Experts of a small language model.
Size: 20 layers, vocabulary 8192.
Experts: 48 experts in each of 20 layers, 64 SwiGLU neurons an expert, 8 picks a token, a shared expert of 64 neurons.
Training: a variant of Muon for the experts, 9977 steps.
Below are experts of layer 4 (counted from 0) of a mixture-of-experts language model. Rows are named router (the router's row for the expert), gate (a neuron's input weights, with its number), up (a neuron's input weights, with its number), down (a neuron's output weights, with its number) and show model dimensions 0-31. Each number is 500 + 50 x the weight over its row's rms, rounded and kept within 0 to 999. Numbers have three digits each.
Before each expert's rows: "comes before" lists some tokens at least twice as common just after its tokens as in all text; "mostly gets" lists some tokens that are sent to it at least half of the time. This comes from a sample of Wikipedia text that the model never trained on. Tokens count by the router's weight.

# expert 27
comes before: " ", " and", " the", " a", " which", " but"
mostly gets: "),", ",", " became", "\",", " made", " called"
router:572417524485500451427410501480463530438538517436588565470498521479508459471473545496528447564547
gate0:529567545468568439512549547538464451436537476526552572506444538474475626487505524433473462517553
up0:450466447474356568524555463564465538525505510519451360589506523545534474626507518485499512480368
down0:514493538512457533501462454567429561531420507496488483558470536521520458573507487457515403442494
gate1:489527573543544417620471550467517488507575526407553518468568493415472482529542567481470526505385
up1:443475495555428540504598497439612535567548450590607540476517469490438461458532504458516560512509
down1:488480440484446521536563566475535486475476433455487532378548498501483510533459424547542452514505
gate2:426449476513573415527546565402359490493425504434514446484451557494543544486548510462478535528425
up2:495497460477400580462536484643528521510530499614569520513494465480501491514452528486601443572582
down2:506466491455514487587425490521485508497446494446575465418469477611518533607566440526464504439504
gate3:487416567541565558525586565488528503421549529417490545347580458556496539509504499519542502488496
up3:437374452530536543553562494590470534428522508438513547573526508596420587452494475547511555486520
down3:527563522500546448610402496477527606469489484537522500620441496467459441452493523488475453490413
gate4:537451510493598429504509498433388480462445446421477592473481517445584518498433564545548491523613
up4:550566447507520510452479491491497503432447498547525572475475459484448533496481435500527474610503
down4:459532529470501553449426444469500506503513564490462434497494484502499368447556463544491531488545
gate5:482517538564456383549525462442494523494451518535488479501516481469475414506472501438471546493582
up5:479574492525392466443474443499511478490511543506510412543556496500448489471472469545494458470457
down5:418482465528461428493428438490469526516412467457506510473503536534499462542520531489483471542503
gate6:495571513451466513425397370485578419514494495595588500413454546449594486478537488490527407517443
up6:482548519518371544470430525552437518524538474456456466493512502499509619475516525522524475533485
down6:554518485414455508523518457507410459463461517431572594510523441465536415527515482547577568497476
gate7:489491549439508506552484541489461504537538476553437562385442496488467488480479458492547546503375
up7:468451554422482458465535466466594464443458428522524469517528583477464487510493522478512580485435
down7:588392514411564452439536476477568459507506502585463466515493444460561518509513480463539568504520
gate8:539524474446479458586473582587441553474441526489541487490446523487549522487486587494503491507584
up8:569583523492581530558491486613446468489420484602604553449460473485491508484528488515487511468492
down8:464544468418465483559466508600508434458541496507423451431506475481534536507523508535470491467600
gate9:533446521487574515541408494570481518431495465572557485424462529546494492536500460530507513480572
up9:537511445504566515360446584563587537478510476448595485568499558589518472545471426552453495493457
down9:513480473559603390610587543480514457477580512374478567547503499447458466531506491508510511422559
gate10:525542534509498573448554466399555533514486544613499413580498551482584523442528490546496473540536
up10:493508500469423499551471591520530538451544538483437442488502413444470608499434480472514470491461
down10:520510448428495494551483491521429429621549464529600442485429487531471472492479582516457497556533
gate11:418521509539550464483558473499533490558557570464454434449523547483466532462488546507499454492519
up11:431520516529575305426594445520460455522533558496433495513473474460453471469550553506508441463518
down11:524479512456442431579586422526447470564596489465521506545472496435431461465487379493447421496598
gate12:519622505484535525432541423433435470511546516530460393648522519484538460527481487479482487531425
up12:467494522558504521565548507525475544487545585359558460507509553452503533531519565460561528516567
down12:533500457525550504515496480463628555518406500440489490401576527505485541562439525500493504470515
gate13:512555482509499510451466444565548502555542441545565382532502481458408512521526552538483444521432
up13:446516440582538382480427436650468535494402468473509423499506463434385453499488569488498448525461
down13:539478491507515565521415531415585493463511545550474534417450562552512492436549441512451553510505
gate14:445474615463583535433543598588381567478548542544379570469541499540497499468519461504494517590539
up14:524494512484506527470535503543593511555433521386458607586510515539505484452502576523513509476546
down14:572515448538561502560464434451497523444559488500626429570485527547608530518452581432502462432360
gate15:499457479462424517518387584452424472537541486444528461356498520454463539462504496539504484596537
up15:538467445477509616557436485405440484521477478503420496471539529498484513517522550498478397539520
down15:504484488542549445466475496560545493484457463593635457505526567523492493502543567440530452530471
gate16:535514482532558362480552522502401484506477531462478548568514550473445586458459415506538519480509
up16:494435587514527560520549541594350525456515490556444477508571393499443559502550528515471518528522
down16:515507543503478396538499487562457474517566474541581503417508438462454519445495550431485491546532
gate17:553549546582492519467512435445501446470552538504557574471521494501570471496469528521539499452552
up17:533501427505617561552546581498467505471502520563526428496499577502457466492485452471487603465662
down17:519443508549582469524536502491486503465516461416538592524499442458490489500497516534461477528550
gate18:526523556502609406483496517603498461538495495565455492535486508455479516529509482522512593489363
up18:565443520539548455518469447667576491441465508540476550583508433533436505527478511598465544425335
down18:508448468478405498511492429505440461521411496467399509388465489467442570401484545508483432507577
gate19:526511576452541367536465478431533474518481493584542437537497501504454472483476512473507497540492
up19:524541474523481455491463441496523496477505509531553538580452444527549522502548556476484460452593
down19:486566486472482567584466590498452484524559508606549486561479500463561509480533492431472539486489
gate20:544495516476631496391519583607366512537484466515387551550498432488521575454539530498534610496454
up20:533509509504374447604448395516606517496492519474576434458494543536542478520462484500491438503354
down20:480554469447432462534516533565526528481431430498564428537577438534443436493521534535487439510564
gate21:518606511484500488532536383545449507493465539408512574573533576541487515550478534509548462583616
up21:523583568496488413401493415469491564519478494385518562418540545512515488505489465483460478485598
down21:469496528473500461538593525527464500458452523445513493597483508507538527434496452511456602513383
gate22:523494436527530505471523639527466411461507467521472455610461445534402526435546463533518587477519
up22:498456532527498554507569453588467514454461540456461446495472467592506432465506464544525536542582
down22:517464466473570500510398509454524572573496548437539532545486540494592487489505403494494479492431
gate23:483501434512540460477527539588549518579497490466513463535529457579512405555469538485444509435549
up23:451496537477464481523534556460578540562514460524439560379516517583444540509475568442497463547694
down23:578557474501589529441469484547399533610482448534468462449582448488449515531483609525475470517539
gate24:565518472468474433467445499495370470583519443474519497557388477479539542560490523430531427471433
up24:494408574545543473561443584552595538462467598443474542613560456482474443486496428555482567467455
down24:448503523563625474505482445599518584435379450464426455375490509455523457481542454508493535522563
gate25:479528512502552507515472471453505553529516435535492557254440481490499529516518466543463503517492
up25:594396527524555541485560596544355486498490548439455611538527457513459469472531451458539583534551
down25:534458603379493446561534646572445574501554511566547452607550506566477481462470524504527471463481
gate26:492548514488522648388472506494444533538521527453550510472475593486507510503523486499552543594563
up26:507545475480550476521498496536356468542495529549499522498490467488530587511504464512545595521569
down26:537498595500516509463453575487473476485481511422517564595543484542505392501475432529483498525392
gate27:565473529481563486488543424441527488487444530537403509488513496534450508463522489588500580472527
up27:436555468466556564546548478543504469505543516533539557585489498503538507529495551473484532586490
down27:489471499508539513410561428510532538499555525422473496462540533541524524466566347455505563490431
gate28:510537463493496613457511626595537500574520477605584357577446476494466513578465487499464620458532
up28:538502558527459395507547374549504495469428493417438552469534495531562469479502503502479530476432
down28:515488591536541533550424498497535530546577561533596388473454558500518542561489633514400473507497
gate29:456485538487470464470605469450535494494529573371559481472478437480517498550545465424505581486480
up29:499468495484433529478601512524467554526428418443548511552556445606507543517550513468498536403371
down29:455462519453537428549493553510547521511432517421499556530535468565517475603499458486470569535475
gate30:473424539538675536421441432613644501441514563504535574521454523598474471504516408528505467498521
up30:525456488574547427498437550470479519547509499597539513487480511409477589527521429468530521461365
down30:489535514486384496460561511502482430466491493507410450533515523497512515524499610518477486505539
gate31:507554547448468426595485515557435481473463520507436440483504533551452487460487465514503483485585
up31:566423541560551467535478460524491493507496501541543572503441516493509431562519516493551555551443
down31:559491480529429521569505479557479533454437495636527478483420593534509545501441405500485479545578
gate32:544512493501639451547535429531624479520487469615478515384511492517559504526512511529513483506449
up32:543531425493588573494495441545548464465506531533549462556436514517472559520475499473484526570355
down32:531522446554516512449415430506539503492522528487516453445462494440553529554448475487544428531514
gate33:474509558547504510374555524659542513550417533417508540651531542514508561536532550499484599545443
up33:492459465439437468449445552473541502431418553411442582465559454479518530466475485542499378466562
down33:571481471549527591525541418526466445531533480579518398484502517559483546493532525524516546530457
gate34:458477607469565477526495417419572577520456490487526364534478507413465485553455472507486503484477
up34:509467538470578535490532491621492571513499504529477365598494485472485443567442450508515535539371
down34:502510542492488467532517499452498555498533500551469421472583505464520547475581479547496488493527
gate35:488523498463461403439557501504479468487555525476554562439545518521516355480470465537496556563640
up35:456489535510540449453492475505565542522497500565553457593444532412481525511462490515462416471481
down35:477555532552488401475491473470468576500532493567463521604531495461528541515452441504503424509450
gate36:521550489504620523570463433556534484482552516522555456473449541495514533527526475480554510517380
up36:507481512493548452578532427482388548492478533525491570522560489528404388514485498472479523527463
down36:487539438480437542547504609523549458524614515465498534604498518559478475484487480565574424428417
gate37:404527539455577486477533536590432508482536540527465495493477532397548664469496483457527542488562
up37:495485586482397454515458408563543451522477484536555505410504515519455547534502486479508560483395
down37:469467495539409533536605485592386555567518451482468539599442545411567535491555541505493502517516
gate38:505490509451464515540499432464544531529445526348600376514482451539553458510512452502503561450564
up38:553460571546469401557482586461410507451548456500447489600502565418480575505511505459528469533432
down38:546432531455636458494530404403482478460501507581480591508494580548523498477464483496608488394430
gate39:516460421497479390469484571409456506354499578548493515552457509438544499414504487519528502471475
up39:472467526526491540523435511470577483556494496490493573418449533469564452544558483519520416532504
down39:559438569506498527526581494531430567528475448487591452464565508551544530579417515513503556502549
gate40:538568532447533551505485477642417467589504444481547483447448453484483555568552548557480455552446
up40:532581484479444521606557536667463477632553449513649483504538509489497530498527476479478442535524
down40:530510571503544425537477532587555572494542439461499501556464491462461389544541600452520425520515
gate41:472518459500525500599536594488465513499446419507542508431400535539521544480457518535503469557561
up41:529512493468541469442471432562488498426448501519478505567523526355509480498532534467465551466621
down41:520538517461424480465445495444514475556543496532537511433501488519514415471532541568516458501520
gate42:423537397532531504427485509437572440486457566569526489484466572465610525385470576498472477487527
up42:518481490485495545415577534467466512487532520475519546507470373492532455499479485518509524535549
down42:603431493420504468527517472467554514532542498433431452524588514447593519630510502518445448549525
gate43:494435465513501524553603489689569442567470422534543517501506402533441490455478492450506596570541
up43:493452478461508595547564468559576495603478472494592515499540540517437492535484466463468527580569
down43:491528455521599473403507424393463468504591495526529469518494540464518483576565383493480576417425
gate44:518535450562435481535445549551495535511434538462469530500490530476607477577492496448442526427471
up44:518500523500579533518534477403444517446476537403489602524429437432506500493401517531488467430407
down44:474455491499543452489527527444470446469454489486483478401440363489513584387448582588475440558457
gate45:515465506551557626497529543490389523528550474528540472570533498478462556536496505457519493532575
up45:547426548523426537475450470499390514486485541510589515476579490522507553489502482505499473547471
down45:493476494411528576519555531528504496530528485577480530595513445555485570623509489500450455533435
gate46:525494474538489592564472509438451528460574559463462588593511526515508501431529494441522493469474
up46:510485474524475504423531452352453482465520584379511561505551591443540496487491465572502414430456
down46:526471475473490524516488506633540527547585553523503447538458544499574470512522452512567484448407
gate47:478476564484473449536524486503585503546578547639601458438428471493495499511497459414527547518388
up47:507532517513499382442508569469538527498526524507370563463551534388561515461482487487485508445523
down47:523496505519515520434559597473549509482549461481443499448518498492526557472535555503487498494504
gate48:529585499536492499432407467369579475495485447675463456520458511500537517584461431470552521485528
up48:450531543475521435562480445610554520502510521491596406412472586427513464561536558418501494510409
down48:540548479510518418493516489544441538573544499572573426465497542494476487545502544465458530486391
gate49:489500492499472542405500538532460514526519451560487575432460446535450510483472429549488482493552
up49:483450477460440608471475505449585496481544505492580582527479543468476500583552514407539469502482
down49:469428495504515449508469486485543489552354503526502541465392503491443495512549557455471466454583
gate50:510459552445479590521570544390564504456442479592462510515525422501416468580557484564468461531530
up50:530474570449637545515499491595565507468496598457593493502484480433523465457538535479538485507544
down50:552481486392529469550506400451532531482538483580520529436491606487490493546427528542539483491469
gate51:506444519568583531471583573586603531467482535503474595621453510472422428460518501470504545450591
up51:548486545477420429434446512372504448485430544483486455431544514503553480569476512565506469480426
down51:424518468559578403473521520495606395463498480555535534437479515456446471517522421497507454496518
gate52:477521535468506601528488509466544438498476485543498413458520510556479457509491476532528622476391
up52:515491454488447559496479515533565480498508510514423602440433555482498521399476446510470475506724
down52:516507511502445480531363569516493506547515479555525357462545530394507518446548538490440487532537
gate53:409474637501534477561510630561399623446512469653525588433469602513439470478537502495456571538465
up53:483492527562564564463504518440556625612465519490606593572495521531440502503530519478527551464458
down53:512461462482470584587443546462562612570537540473466589493470542505466458445474634467444461495427
gate54:592524503492394513461502484511521448529492432479481533404438458488520505522460496521534498499581
up54:532494513497472477439544513495482448527467444566522420536452524484540554489472452503520478489492
down54:531515479541318414494505501553571463545490500494463456370501526517531482503455496509518496464482
gate55:457436558464504573471332468586490542551513542510561510534436570455447507460485430497517535509508
up55:536558475527498464538560530440593418519467453427522571405506502493527514546471525518506390474517
down55:477505476552571434486494504534540472483413455513549501401439504470480439535488652487476494601420
gate56:495481503535510579480468493528390443462515432446467512603476568469471484501549544526495504487491
up56:499481514526469492582583491512499540510436503483519420491538532596451472479539505470403499534450
down56:495449508437560460382522467502505467430563510544467506485512504473552504432490466507490534490562
gate57:507456445529487406412527579538553453501485542484486488379486489338503598584452479512443437542497
up57:509490478534487560410449512533511487507507575462439479457503477474565466546453507507412424474457
down57:494470403447523479507437420451446540551487470440523515579506508516486513518476639521498507463451
gate58:459528479546449409484542477503390419491517492437445542398508458499523525466486596462502487448715
up58:487508413536445540574512539555397488484508430473451515494508528468493569454480543503467501535673
down58:502450480480429495607456483539531350473451572557407511515481494496439456446498557514458394521535